{
  "num_hidden_layers": 12,
  "hidden_size": 320,
  "n_experts": 80,
  "experts_per_token": 3,
  "d_expert": 128,
  "d_shared_expert": 0,
  "hidden_act": "geglu",
  "moe_layers": [4, 5, 6, 7, 8, 9, 10, 11],
  "router_score": "softmax",
  "normalize_top_k": false,
  "routed_scale": 13.2,
  "balance_loss": 0.0189,
  "balance_bias": false,
  "router_z_loss": 0.0001,
  "init_std_router": 0.0195,
  "lr_router": 0.000636,
  "vocab_size": 14127,
  "norm": "rmsnorm",
  "norm_eps": 1e-07,
  "tie_word_embeddings": "early",
  "optimizer": "soap_variant",
  "learning_rate": 0.00279,
  "beta1": 0.95,
  "beta2": 0.95,
  "max_grad_norm": 1.0,
  "batch_tokens": [32768, 65536, 131072],
  "max_seq_len": 1024,
  "train_tokens": 581200000,
  "max_steps": 7854,
  "dataset": "wikipedia_en"
}
Below are experts of layer 8 (counted from 0) of a mixture-of-experts language model. Rows are named router (the router's row for the expert), gate (a neuron's input weights, with its number), up (a neuron's input weights, with its number), down (a neuron's output weights, with its number) and show model dimensions 0-159. Each number is 500 + 50 x the weight over its row's rms, rounded and kept within 0 to 999. Numbers have three digits each.
Before each expert's rows: "comes after" lists some tokens at least twice as common just before its tokens as in all text. This comes from a sample of Wikipedia text that the model never trained on. Tokens count by the router's weight.

# expert 76
comes after: " the", " a", " and", "'s", " on", " The"
router:469417591481530441434515495490527487542512468556498540624409568492511477518369540592628550436474512382512497446568501460533418527513495458436552588434514483572543410543557528485508511478460501484433491432551427403402499480584537519490463541486546452453388415552540564600527491581508535529459493579488409535563536483503522464511600523517477459462543476530541461420490478500504583515500560507493441415565518472528449555444448482561454569533455500426456507451475588452484542490520430
gate0:556501470471601495472552488535437488476522555477528527517569556533423490494453500578495535488482450441517515504570521503506455491532498537543514585452518506436511548486458555535525503661504574465443480560518550508609562406558555578487505516504559451585420545564613490564516560529456474540507483581555474418621578512524458416467502497433383595409512509515498494435513460503524558510496440464475452533447535539407484574525446513477523518500517489520529494482471530587488540539539602
up0:561500499516563407480536508539454473515492525453470522541544514521508555555419505577519513536479570448466536545532619503513493445499529528575482560433481475388491501421502545557565564578475567516420482510448460468584545446500530484553504497486515415520423499424553577562542500488509484547518524559601518437617593503532467400448485478486453512511484557485504504462535540489514576536471442443484383525506498516418511524629473491473503540556503533503476466427438581622522548470576567
down0:517556478425501473381454518472508528535443435549478523510542501517625466540502590527560511624611447380562498450428426502567450511575432470476482511488550511426440380514469417392535524524517467565461466529533473518569564489474478498518533451485531516506418495513484487452573481441363449468448514497512543466510540502576473506510471534531495486444507573490454551479554503396492460572486568562464528564440447534446601515549502470536617486491529508449507534546522463515425519522552583

# expert 29
comes after: " in", ",", " New", " of", " San", " de"
router:540426469473549519527406522463558503515539407617525527535433548470499497492476527509606544447424534453479533504539453506604466626510528464419587549428504558532501464526529555521473575561424509514454386462557443426423495461530517504454447508529522431417461460480574502568499539588534584533543481609477401413491555512495460511607534615540522484417475529428562439441542472525458554503541468594465536453528431569539513601554426482561493507484435494485468491448398504456501530487514453
gate0:502542526479570504544474497475532538542467532496597449517532481507626468540494515462540512527595497498498516460496559435526547555504452569460499526484528545520609500525495554414431526481419461516530565573465415443476493446469561549510434549607456480475530472497479514455421506615504558556484502510495487484523496492449460523485564563535463468473439492531446474484440546523452507507623527516457414434472490525469476554537413425564484483544407602535556486512433441455469473563557527
up0:613527497506587480564488480468547555524532484479494465454512497478508538521484538566459422550570591474513453448551529469579470506515409599429489446475535448557490491559413548495469537550443410547491557552477399446428481516510564517502538484601470485537530576461563539500441458448544518533397492489465453475473447484487426519541622538463476459502407469539545490459553507477389431508532507478438477497436516447385563557490494379495491497549391579538531614554420444482402430584562417
down0:505536595550458547527358460474472532483558502495417544455419444392422469553571456457618375583500461586543505519502538446446473408511554471501519456498553506511545494575475537476522485546513518565471570501497562485539403479546521541502540518505593532486541454427364468559469537596551477479379559582553581501529492452405500487488486491472482560458586502550465538514413521497516489515505519518520474569507508446465507496437422489411514459461548494489476572438486474482513500537512420

# expert 11
comes after: " (", " \"", ".\n\n", "\n\n", " |", "."
router:431372524454548472461452531410446429510576528633403533516420545511574599527425527534505577534462477456571527506502457439569413515537510512467538572421577522586478493570489518550444561466511473464581486517582452496408571467599535508493494550433492471490512494555501532585487461547552558556507391532512384482468527507514428413497499514570536396468507470512551467451478521456555524537510485583447538461553546515443408584548465535503450520410442455452433497453476598474518527499539459
gate0:447502519482525595502549621505557501427509556506451515499514454392494545522593499502481440488458440547508491531463483422512524624480517454525514499456543548510509447500469535529469467520420441501479514552471536472493562475523438566469444324510428507578485556483465479573470586497583556506454464409466489541522446589440490503511468495511437482547499478521497519437488493551528623516542462446488544588520479489454420561391493556559482545551492451492513447415433557514499375543465594
up0:523574504484494465478505407483500512543532445439484447459471555561489463510499514462526483467479501473478476481530530573485524444500563575502508464571454487528488510519552504473560451530513492548475420443488492531511467502521596444546495583529606517436518464469493527485548437552512474518530479562548463464469487454526478547471540550548499471417453481507496486595516469418456446527471538510491448391521565539524546484549525402495501485489581591520503532546596411560491567495520499
down0:453554555577433428486600484551559501476479484554474505498514448621582444507456481436543483522458445536549525486449506448466482496472621531481533434464536526464471567488579549450438416458562463451562440451460499461466506506524404572537475548595547463546564458489603526484499448425503452588475535536555554531505480621459553433494512457499507511443523586434416510487580512468592532425515468493498517561479544438557453493517517495493480477569548520536485494556573457570552485510449483

# expert 69
comes after: " in", " of", " for", " to", " on", " and"
router:589463546519513494496546464412500511531553452529463504544452519412449545604430614449563543469516527384503374491582443472503471535484477420488600596465523445507455465529453453510489485479466425438584492382611546467439569466565496464394483520539551440501479489513544571557524504561517565527483448497562449512542532431468441522532559464603576521438448488507547453390481415441528534520497523470537579459523483497529446596470460431570444488507499555483435420368457602471541561403532535
gate0:549562534512517549531486500531535512586503403483506524605584523533529548590532496562583504554488450541460433432435527532521634513558380591524610415496588480483467557508546406549477476456480566574598484482569453426497506519483524543540457577455506444542555509515478443546470519578489553490585491507465525457492438514594447557516470534568482412589570540448493518557443552397410553463510561558529473479575603462487563506481555551505487486539575511466452512483520376543516430533525549
up0:507442461507534556499531475390591565425431478519486499532496441478546544595509536459497476484410481469514525574477491550465538515418409571531573467515446459452491563424492476464540445588572449544548472589509477515351533506516554365554529563507514465494445486482502474589481525547485488484462486504527546406507534482492539559566521542507478471529552550533585520583470498534448474537535493498517537546476513491505469452467497487578547524464514501391511437426486531540456441498524524
down0:514567494515523502465548472516477547508556608411511488475510503476485440535575600568508592444535617483484506505512488490514583475393488469433491561454478507546513563458527550487528449489551443391449519464534488551509460495558558486476459487512511455531441528537514527451555529484449418483498437541438496401517514454480599403516568480545429462528572534493459602559542492536456480449494537567502511481534462536455419455457475565531467516533474533487478418372524508473491518449504501

# expert 7
comes after: "-", "|", " |", ";", " Total", " |\n"
router:534454495456540471421471520433545507508630508537481454575463533514567480496358529466469560561511471445590402458557489516488544583531579492409515557434579572557478444419527520542491530502449514536499492507460509492478612587540490496510460561432448377520494514571509499484518510510510502497523358505537331549587442468464433519671484437469524504549468524470460433509478476496530532536504478473478559409561470411436459581556429572659560494485465504421529533395423615481470475514599486
gate0:506529516453446517470629541541520492388534532505454489416529583449499476575477553440476616402489479457459402501464414442523468486524506560537461545581422479478477570522478532502527608550462547577470545571412460469489544489458525512484535555490432507453594489548499542538482503459455467443471576531566405394576503502542437389525474488412505526489519574530527483547437478461453525524484417494528436517516509504493584529555525475406463519533489568437532461520513481504449474540533487
up0:455479538548519523489587483542530542507500507511423415487437537546487464601514463456493503499514449541449452484531395485547514604604414492561437513527584574575484551532425573489523527479490528478472489499491561438523523500522519644490525427452447491435489476579541559505461470495445521486509491491466472459499425436432502506414417551466513528525499529534458329506426450506420526549555536462535468379512510562472511529591475455420576569504527539459552500417407502475449391609552524
down0:437523459467448457520533490521507481508505552590453479489513450454503447541533495554549469489601530578539573561469461565403573469501511495518443521522578485512438518499489476546488414545531477494519452582518415485570551490510474600473450491501514536436541523544549494524513529553421484586473484388558575507495584494544575482503443567450558489510555586552514547513470517491583555545584490478542479523409495587568482528526511516546425406501537431493498390500603490518473536475456544

# expert 26
comes after: " ", ".", " (", ";", ":", "/"
router:492404499509486415469512527497560462479583451537497474583514487493520446515437574486448490541498437396546484437516481430549500599460534420451546515496543532541533441559546477468428593469436400506524489505620564499504538533596595488445417516601522437502415602538553479526506516510531495503489461594538401493572479440438434556576534469488543475418441445477463424479517461448486579464451478523469488482543458459470462554459466524595549581555504583472426494376422489452460658589524468
gate0:408525488473489466546455536476458526522594467501509504506438503512536527441504506513559478487582525540422554467492527537511554409490447362484534452531442455402517572509542483485451564457580510507519504404482451482534524399503531549460538484491433534432474467464490496527498446533536481483505554558483496519466478510447432559477542395538534490548454520407519516485588566509494469368499586437414502476540417519482471502525467591518488533579429554587533535516446438481491535453388422
up0:538559519569504445561388519554522519402537532470476555499513418475493543546437504627548387493467534484525519514484482492412424510493550568440514528520545519529478520445522580492543378526575487495406436519476559509478497523571526522466568474418490390529509565533433570486534437480572413445448538532489444504535454460567457385449505535408528478542523423472485505514543465531520575619439547450578474538470505464480498528504460601462428472461523478578598519524493471501437485543471540
down0:511466602542484465480577518499559441522423537569526497529483429477481442489478414549484534499520589614429485481515533511560495479533445445384541448357459532482459526416436517445505543529554426586520604521451507494554457476475503370562482534453477541534498541425525401489406496425508513505621539524535546471537490499588546547495457577446563513539575455557459471485592520445480571433516522433497483579502555517516571375515487520557554536594468472521477523566446518562462569460422449

# expert 78
comes after: " ", " |", " (", ":", "|", " U"
router:561459526472560527471453461437468500495544537633497558554485512410442550577454577557471622506470549409506502469488424476586472589545528551431550573419611547565553475490482541491511528508536522449460451470561428431452540455548496427445436587543546472458476509531513535524590555585537527575561469566520406525499489557516492416540581502531493523441435503546465475476557474528506571628511521583388537524493433465471413608433482540544527464554465547446447509433407522492504508523512502
gate0:480523424496509510388504517515614516463528493525471596416541416495497433491557457513486543589498553426539463528537554508510555498550490630490525606509546534473435587477453582546546591436453529531607586456446445512412530520506598513476473515429563547476468506429544573575500346599472469471502513482548548563482506492492558441606476457588465503549477572473499461462499567520592474418532570393438523462468511473544427489386477440533532490441515438500519562548437507452468405467508504
up0:494508422490432519482467397422468505435610493496530558405513443443448439472621502504529629523613467459510550542541501446512573463483510518499482529551440486596538541462475476527485548493384494539513497435498481447475553617484593530555438428427534452501486475544563610534470459481484456444465569555519529608586513526596550538528529506469436462516440633448564481443512592522520453525502556521503546426470517483480412509446513518523534362502544483533468546473507471460544422403531454
down0:578457454483438502489514476526434572424437519470566398619506433536577529479436537523527444446477433465556525463562436452470478511362510581433458513466516546502457494449474557489469412521526515506451508459405545483357452537497538516510535467499569532565566493523481470486509469543452517479486588461498521393511579634517566598576476470479435438503488455422552540506505562465457449543464467481566567495438565521545593491491486519482481486491389406534473491460508518493543500510520451

# expert 70
comes after: " of", " to", " that", " and", " as", " for"
router:552447557511508465517464564416439419518584416507493496520463548512514525550472590535475496506436509426509457511497476429524471543553506504456613542443561533537477454549526449515530516494442459483549448414604450473439537496556485496414523566598532424456452428431531599549519559559529497574507485550556477487488530455480445507528539520570549417436415489456522432460497419475554552567464488514496453457496560464525455560510477525538405544488507498437460454389458577464536549448560488
gate0:501477521477424546532423463409498529535457458495530475465539433571510513405512543510515493558563535483484486418507520500508492526580483511485438418553453474462540442550586463501496420458447506529547490557587514484587526609582638623410533455449488516547563453555447493493428420551419592582430587535504535452560476608596421460488534507464485413514435477465588426405443472491458537522444466475428531354489469513586445575593566542532503486559450467428419537548531513538517548475503493
up0:446491531573418545533454498512522565570425445502465424553471519581508507495459554440448473515472475448476515483574515441478530597587453479494478468580407537432465507537572413539490467514539492533482433516566461446534520526438515588445441463462484560499549497594473490471546556581509591503487450484505512538530462442434398542472503521531492481452512465554482534460494549474408476555446450447433605460590504571566510467497545499494524574510460469505449504579495510560523512419532527
down0:424506572665452537441491494547508634524468524480433486415650535488552523585546468472471490600505453434460478534501568466452607489443552507456496464480555501500499481499524564550596490534510554416464589426479558544510532532464397480562471476549500416516431559574427553500489412447416496555576552423442484472460406453577538549536479479482452513521496475582524512509445570505506496480527483560534448463496487527496467408581505520404494501494503422506547499520457456522498551452538526

# expert 39
comes after: " ", " (", " −", ".", " +", ":"
router:558355461502529380453441521383553542539593581609424532530502513486552625522520582504458500506474508471586487557474486521561470605540492461470501475521532495577503421566469485529383517465459498420470423468491437523474522527601514501529450525546516372484411452516498473491507488458472473492524397506485280549555432394526469452566530489515497443498447497558559505434452450441573549551489474477490479551466389480502503565468459563560526544450543564463503510466483572546485554467576443
gate0:494431487464454428424591452481528538504481523450483428443574511561557480570468538571463497386396587487484586519542581412523476489496537476484469590495490458498549520488610571486454535471550476517463491471516531470543541488541492492546535454452528507516404559574547503480445391490472543505478528501558582566366536548439464524455541474390508491480464433545481508566492561497497556494454491492509444526499486523558540505522422627478442426456453535621485494493536517431480497488508433
up0:479517575478588491535430527473529537493522517546497506468605486512487509520425582496552409554455578587492498592501436456523543518566548478536488549508514483485540422503443527552556514495484479458550483492492534510521556477485472451492581513551484420525488489440439449461471394478502511557448483503552513615571511525532468488448547569435538471554427505478498517517504562434530442572453553489534534581447475444462597453530493526522503459444416562463419471452564512453450498531413611
down0:616510482427448405541479475570487461556530465470488616546465535563477392528543529597480560510433406559401444508509497528412427466442456583553549442527567540551603565498483511507524407526553550491514474495523529496487440572414459392488530568540573555484530611491541474553398580583495547468463491479505489533461515504459454503409491518466473535493437533587604514505543408542499533464489573570498444480486386496459420530524427537504487418505477486577500590447489483485558498461576442

# expert 58
comes after: " a", " the", " and", " to", " his", "'s"
router:560437537538602482479500587456525449576527506597531470597466494475524565543481559444518560459455573424471471534501481510560503539416455483413579527542534465490505393496502541554617511476471446480495480427603461515471500502601522447473475518514462430475430510541517601521471501547484538532463433483480358527548507424445484498517528463549497431477398495569530434529495503435561506467529563521483498475532543458521475503518413557599443533465515514476449462403410539413543563508542556
gate0:533453414446479548504425552558420511494488521467508550455547454601477516506475527437494472540484456383439489509560464428500527511568563423504482452478567451507478479488479594561475571465519503504477590429448458566521510547516531359422420486480485560595527530474497495525515573352395460471486509469530427508471511520577497548560557466488541464591478551520549507512474463567544555482480429445442592491592604500626454427531473403528520464429579561514485508481617507525457480520446527
up0:484484546549525565478600512463421540478493450425451509518551533463476471528565412435492475469465476568455493448412595470520580602466518544525498426525456561478431521564557528507471454562425573446501504491525493563496481558544438479455491474448537477556490533438536539404521477524558442506616448537487476459452545456467522385525507582450451549557529480444458535542552548486429541498607415478577484453479501583496508586409551553478467466511435430537471463535467414553464490535444490
down0:441491421501379571532516534520526580595487489506504467496524565590459586637415572435503544404453525496435593493488499513556492521449495529445479413565472615488533507483461532469484542535459480543438484482513412471505524548526472484487562464508428538617532471571492531472453451481449488556424561433501397424451567446554490459602552556495392528429571495486489557440444472521473455475519512448542464519557510560466474499465503487514588597591491398475438503587476454525543534509550516

# expert 21
comes after: ",", " known", " well", " served", " such", ")"
router:482498567524427474462434467415476490537545530495530546521450592524473544599451575450510549489451518428547457502515380465539528541479530480432536585490615537551532510519495525590518484543406492471486460414566514507444528550526486410517475526482523438499467449486535508480479519615527511560492413517541485424483564464459494434507553454527517437366447545524519409458496494465517537519564476479551548544523455588517450626443461557527518528488506546431369473415440663454539526428527466
gate0:482530529544419365418446480476510530550463454490471520540482485384477430496516467529604610495464551550580475436536466484519559563569577585498430537473464539540505479519584441392566521431471545593500433544596486554563484402471526501426440541389441545467453535529464510538543450483583578423465466555436537553470584476484523428445527526439508457485590463579503494535523477496456472513438455463475477475533516510468533410477532415553499448548521524507547558501597498465556481494428494
up0:467584458490423435452495412505491578503521460556491577551446463490492449544463483475612540488527593479564538434490479503523575571595533505480497544612496516465517420468485449401505542451534474628594455622488441515493485481570524536426431530439391452429505535425463569541497484421496590481493484587491554489457508446373541463512448483540480450537564475541527472514548432473526496467516488540565458438538532459534484506526567496519546536516505561487526584534542537443558511481413499
down0:457386576526526491536500550577505506402428538490514522487563476552476486496453470499522554527358440452506567392512418484540387484455509547453539642436552467511463570481379543467541518570441625528481515527551531525455498538456556568540550480529472493554495448425463508681519480486493536596486558432461561490532440568455481525449477549538445438474499442540525507439509593512495436504474406521551527490588523544520536403486407427527530569499434501408506542584482526519511514522428535

# expert 3
comes after: " in", ",", "born", "|", " July", " May"
router:533372550587571518500499503341542525499573518574472525555412649558496618512479574501478527439479512462469484439479473408472469502485499483445578538451572551584562479466568507442516521523455475527555414417553540528449585513553485449488501513505499455444416411436540529570484487538542593558543488620538353508526523435448454431630533523485560488428423476484500431368548467475523541552463567510514510535484522452477456492525484472473451526483574505400440556485423562538534576463495487
gate0:477495476493534559412459468516473444571534501533591468503524447437538465513545487507463598522465546535479456379536558407444526449465514583422525521529425532496473465516443555600433505535410528479513544496524506501509509572508385534521464545565518481492474455484464469506482530511547495440478478501501468434559494499567530552552510534534537638420511494546524484493429460577525575489540515593503550499440550585513520520471401474400482569478358615421471570568484534509510495521520472
up0:500503451509512463542447444427573451507586501523483524504532363485426563528472515563367494397426458485518476491519509661435528501430574504416480487460488541419487463457527493491441583493606459446578451463530530537438488538522513501445496575476432517495527491537573454555452576484611507486498528495528411538523455525556518488428526472553472593603537518596566531520486482562475503573477438461557481539459478565484516498491475510516469514486562510448534536467482503462478475386506470
down0:499488561538515489550562379506338536490499580518533566514552476450560453513503459532564465495533465512530589467472519463516468559590486466616487545572523523476547509553463555549618442498431495499459480504524536460468435618476527414422511471498504462425503486394497547596573506433542501505524516408490620530470508494559478535424504493531465483407519543552492455521546393472369525601563493475464479514458515624458440410451520518482539509602501550517434476598478564537554448434562518

# expert 50
comes after: " |\n", ")", "0", "1", "2", "3"
router:486448570528557449426474513413522491521631507526474521528368560468490466540447508459507596554409500444521438497483435460531463573492524464484548541444592474501517483549529523492485545459479510472495543394588544479507518472604548502515455629470481497512428590538457520521548491641572510639513417566476450399537435495435493553528606486499563356477476590449448468404514489503517582538484471524577556496568509505552455615492519481590462509502438521424460426383452533497489520476550535
gate0:578507566518396473396465527453495498481507511570420507391581494539503507433478487408611472514476461518493540527493472401490476461481504530520494557472478506432599523456446571475459429587451553434537470605456486459501423460526550459426475448562515521553432474500465553562436537473533546582433593569521498459465573431462421560515562482523466422518593483503446457490478498490439526522534538516544389620503525365559490482569527507527523531496497478482539541548503508389539466447499547
up0:481426474451586461591509441568506544531515466519601522569468482439521462543491507549391588426517545525583420463505494590564552543520519446432524473488593443514412466531533447522495569440578457535466465450524477565487578512475485503545530487410500487350514474475531460458562447511466537485565426396475464486528403530516488452500469572490585516471472523480554529516523440488595426486487474426442615411555504594474526531425530462505467476425492492540486495420513417577490485491515456
down0:479539395476541389566412503458474539496530484516438485469541515507472548602553524455560526354523471515538530413534522450503514566653463444455427409437404450522470544468426509535526602507520454545554559460501524535483417616495508465526509490462446525509473542594527504445565514548510546443627495546521407444421484502533510473457494517529452586575454536584578504456609467492508477456523533451587526517509460517549520530538502518512424528493587454497530547471418469477485478546449594

# expert 54
comes after: " |", ":", "aged", ";", " /", "|"
router:508354504572458444465448541447554462523615554594404551581417546534506618477506601541472492550518499461581514435452510500558527494518562472534566499474610541628530475534530469522479543499419452469585464430555461439463560531627536538511474496521555463497415458537558498609484467505521514603550506551496328496613430446461467464610534530574528488497424441468528494370510490380556588547455506488544504555485531479500470601476458488536483484501535552505483480465498562504513534463562514
gate0:587438514497472475520408471466554507575431481480409502430524484465546490559477534428534539506495455431564510568537493501451540534472556493514466514543419448610580521446513492520454494458484419452514514488546520486506511542583485469490473559334433585443518475532513474462522418575475466476522532437432511484470485529465555545452563529592435531534573514504483469499546528495557524468504450439549476522450459491561445490462476502538531466577500454516627570513536471446468449431536494
up0:413610488502551545427483456515387528474510421563500422565510526590523467424531518494481433469447552541379442431522500538494492499570418472454486537459490530369434455501462502456571532518507534476527499481445518591498476398430554520514453467607555444529476489448455465506470566442496465514512431522528469568528449472503573478587459394440520527537438562444553562471505478493379458538489553493503569500453497418506510543567544564559425496459592517439432470503401531554528588556461452
down0:491425536473491573531480497517548528520528457495531499440482528516451452468523469491494505522559488485511545575474490462521484446531528462474490510522410434506517509525477464594492489469356460542523528493512516498576485500509439432486495485488496529508457457610498543446482438513437562529522399403482497522475541531402514460374437486440438429581461496570547593418662488495450503529479476561497461478514427619534475491430435527500544488433520537424474570492479516404539476536476495

# expert 6
comes after: " his", " of", " with", " a", " for", " and"
router:522474488535500477436464574394528483509540489535479443545430522480477524547415657494532574517437503401568487469517403451523448528530521519449625577487493511492490430517561548557443502459401416430500473430627423482471491511519540468488494520509443502479433407466484536554482528518545502550488396571467430541498562415512486442560534435531539391440500525507514456443533478476533520539466526568453428420563496473593484618470449476576429531459496540461464521405413602422489486489542482
gate0:426509574532472574562564471501486502527465545583603423524442518496537472555547466536566534564567559553496560451531586540599498520499518463441404472500502459567528482362532485537487537424483436574587524473482420578545534510479512564491490576541510550548490403562497515519452516534561426634511454462507464509418389552485586489427399483545477467496471405535557384522472530565490380460473477588539469524481549521565455564421451453480485606510471443535501427522571620425538488542502487
up0:501484525572463469413585457474460541556536532568499456513409479530583472560523486603568503517626434533487450483494600530501578476466545441464416446467555480541527552466475538512495493440517464500472494506555486447520555541453574506479416571606494483459524436523509519576508485524498557489440515512480483496444396563474554491455473482489468501465550440536489443534487555541513476510536452496551430459486627541483443533454382421452599578495507477557530464417544528495541549568551524
down0:407584620466427502600498488475496552512384500537528445487446511551507487484450457447492601423447433493506573513480438507466480624464559424438505367495461420437452538459422546535473514507462471493513497483497485476482596464520490453525465489548483479520459545423520537523510534439499436616506491522423527482535468539445491495443525571466411498529478442471504528451535600415488547491599525456495524477436427472515456512408458520504461650546508417581426488593552489520494415512509452

# expert 71
comes after: " the", " The", "The", "0", " |\n", "1"
router:532502489474536491434468505451478588503570414509395577540517605494492494512427590520442469448487450435468453435513476460446460541411520465459601550525521576505498473549516458596512532447484473522562483437628465485439528489632470488439494489507497438482469414457476534527539557520523508520503368522473452482574479417413522430499578481551515418465444498468440421418523495478506511536502449519508544449539467434514410519495455476526513510562420572465455437500464589486502560535540454
gate0:529552429499483547490530547376580532592506510618472426531503511458532590451474461547550483454548447535471468590587473557473532468517495501487497499523516553430566432530466409514615475427475535500518528507604464596510504538494545463514527415499415502499470442575501552513561511579465523557535515517523481549457452572459470443380512536521473498570505433501555453505612513461581419532426490515460541548513442472474530538414512407488540560459616597520495457470493494460423441515428489
up0:544429551554425511510489417502431466512512475477431400518485412587485464446414552439482507517522535469541452482463522452465367487507467446522405544474466517595427551466437545477449472469539453506472496437436523508483539401442556433536485468397575480433526526423505467511400456562449461531505414517429538492579490501565537513535538500518479497451482581566475480476437506537482523535491581533591428532495537552492517486465535492558518438486523410584419490573453485519538501577547566
down0:536453530548557455527455545537471490494471477545509488535563455649453443558486434448397570580454483464452533526501601470525526503439529440526545532560580474482478493495424531458477476567435527528508476401490503456534500410498466503484502554492535451425559472429446449547430535577458553532488451478450525522503466524555503483470611446587506474506462461580442589468510510501557594596506460502572429495572500535540496471551437569434456436543438527485529464521450394503510443517548567

# expert 74
comes after: " ", "|", " |", "–", " (", ";"
router:545374512497520437479474563431588550530507535574467477511454605565506505556428502496455509456440508389523452466476496497437395553468576490391517599419570491546538448495490498445462504518484443465581432448508547456519527485545442449519492546500492444510535518510496529605474556553475521541516372553539367474499498500410502518568512515478512529541401524488498516476542526429565508527448522550497552498562521498473445553489360536487444565612564553372432502454428541519519469497459528
gate0:543496532478501489511494500614572527550525449529528553502467549536410438584416498550586541478520600549415567477492425476492481460504475502477585402399488421501514524431462513555557457431444531494484523488450448526527574452540485437409577512464541532432506443484420496547574459409498515652429506523603510520573453469519523543600592553505450445490543471481567528496513556508389439477494534515442434467505495432452576514454546525460400533455555491493478498614495594578480444485501543
up0:428524578522498437539491503554530452572488500506451514531476502449429501476438465464499569444488512535439582498430524513507357452509548484512562380451484464514494428502480518555485615419552468434573449506483493468559524442477469515453609521473454513490635438428509556524540497466462570621495384486521574438557516530502522547522561515380439441415587537484470602461528556530442533454508564482433446539570534470454544461464414456434401501508537537478519508531520569529449504536526485
down0:515485503511497567561523456417475487508497453583458507460465476586475480558451491557567436512422443378518459519460517447414481470526507463488596396480579579507488535516465479446461511539433514585501466505467458472510447511472524500531419524537544513489525490502368558539478548508495508438526526512475614465446554471559537496589393525555542531464661509477589482383516530583537507585492510500487436505422471513481564459526554460465569538487526467519562477513619417421478511417510576

# expert 19
comes after: "201", " ", "200", "202", "199", "–"
router:497412422513586472465469541337546518506565481586442604547474577443571501568449576450513541432395548425538424443567439464546422484524491469445495493471562521545463485589495555509464548449450513470462476432483473481484476434522516527421411464561440447487434510502541515484572522490520523510524394580502381442552514438480459530619533479542492452435511528493518408430480472524575600542542484483514462450535439440535535534468475534470540596406500481449456523486434597494461494451540512
gate0:396486442551527531497345517500479461507474497523512578554501501468463426524463449477577528475512481579551505466520609491521523462504490475472530578516457469574569582580516364442514478556433519485575443452508506490390444523537461433510468524551501476543573476503444504503469494499420494497533485532466561453547449576506428530529488605546608476592429479515458447569543452589468453384615406579480516516535483520527485546471474538536474468420484417555500534481464449538532552408554518
up0:533547577489545440505575496478388480508497498487531499442450546483513597520508522595406505570521460480491569557501413525449524582468515535529483539458559492453467400421436566598446512482551549458475556515547468536518549455492528579508488435395554501495442556473561496565534534549557454419417509506559479560515492499455567458485454416421439541498510504525566567454478533442546416604470551463472443548481524548514484508517496552581517466603481576421546403626556500470496419502497497
down0:497480468484527515474428430471492500489479521371443581531475496457499449472574499544504504538497518514585446459461454417477439411424542396534413483435461555477426535514519521498500553487443532494506431501545411496470525500471486554394497419501443477410387539516481461479611440494451566496537501463462579451531469575486471516473479487366438530500513509448433514603552512532504616479600484530534487443507608430483503435487482522479436539527441561550461497445520542502543547469471486

# expert 14
comes after: " He", " he", " was", ".", ",", " and"
router:515446560577525517506434432341512446505541486578462564540453597518467569554435607404549576426463544450597467521595428485519463537528519561446566616469577514561496502491488574606485490544435505445528515392548471462516515525580461478537448581528473477497499461535480556500484499556520536593551394519444410490544543485503492421514557527588474412437487514506505461424573533529603557501543479516513538476511473505559510594515516564626479510525582501432389481437401556438506530422534498
gate0:466490514506469526520518460526522506459590568530493503608410495540496535509665413425570525516567441549593452521512504515503463412533450493466410507330374616546377525435454514490522501578463522459470428497460467534512435448482449555474596475474574564496480549467499488554457539510540403481516515549495473526462521479439406436483548485492479521450508514550565501447475427470518557466486498507523549533472529468488549445477497514502493494530391559517443530552480593469645522495491535
up0:529480463491496511510547458427532511563607492424477559553391406490453536492490424447478500518558493542555442519528505453490491417478517453580516554363476627569500492506424577558494456525452512421590463527495482503494416509447463529483576471513460492470515538476500527505506451406512451509493497548506482412402562451505438477481498513486464521490477527479509556405428454525466548497490455533473535479399527492520508415596448474475564517436445586554479436546484573407650496523489544
down0:518539546539443480465532518482551506537562488417494470427529515334539488552548500562530556503533516473513454462456479527490517444492438504522478530470478562599530420479467479518486475569505476574526532563477484425466520652521460399486480495483495512494469478515536525444455450489522447451458576546491538468494486490547540554507589548550505517571503515514459523627435352407498577457372501560497561437482490521556458564478567485412498445452511513588478564504474352499518512460617460

# expert 9
comes after: ".", ",", " \"", " that", " and", " but"
router:549461551447516488450515466445425487494547446559448480514492562515460507520464518469415541464366510432598456491466416481530499502476517468375580497434607512515531482508490492503539478504548477441571468490546483449432487419622455435444481600542460464529471472538599579524468473537501533607526425473510435504477539531517481493550536519635578428400409447563464460453550465440555643518550514488491524458528495501523421531530404505548559475456532565461396470442395606504557517491514464
gate0:455497438494490572492463574514494488487508464545437498469507511482590441514463451380502523510511537523550440545498516459517530506473490451519463481530552506607546543539514606434477504499481609510570531594434615570475497511548533530473526522499420432436489496514552471460476487402541497441342518483401514453482516438431523492486536425471543424593418387444452515461570518497514497482568547463467565500466459478548483534566526506529537497591528545479431497528522478494493528494510425
up0:522449521424556480461506495508541483492588509429495453589463477489463567411468455525518460490471424529457571486457421573493442500456544519536510506460453563504471480547457415486521509481510395433435471457557476472536432453456450490542390487395481606523543602391493550523491452541496450571538553583552560503508484542558474464500538605460485516418549554518537578531529418601583434535446500505564456437526553476483623440549423501458443467474437435499567523489452506458469500483517657
down0:397528486515531496467526506453511569521451466484460518447457427535470456463576539580541492486542588503519581495465451492425555537427499449440500557591489555513473454479483494498576406563493473433412465334420461564411655503548569590569478389527492513594483606455522517457452502537531527517444503548452444531506500607483441437564496478526459541442459611528440512488474496477547545490493467479486488555568412529476515551564402516529470554423613590527471565563504509576567498519471417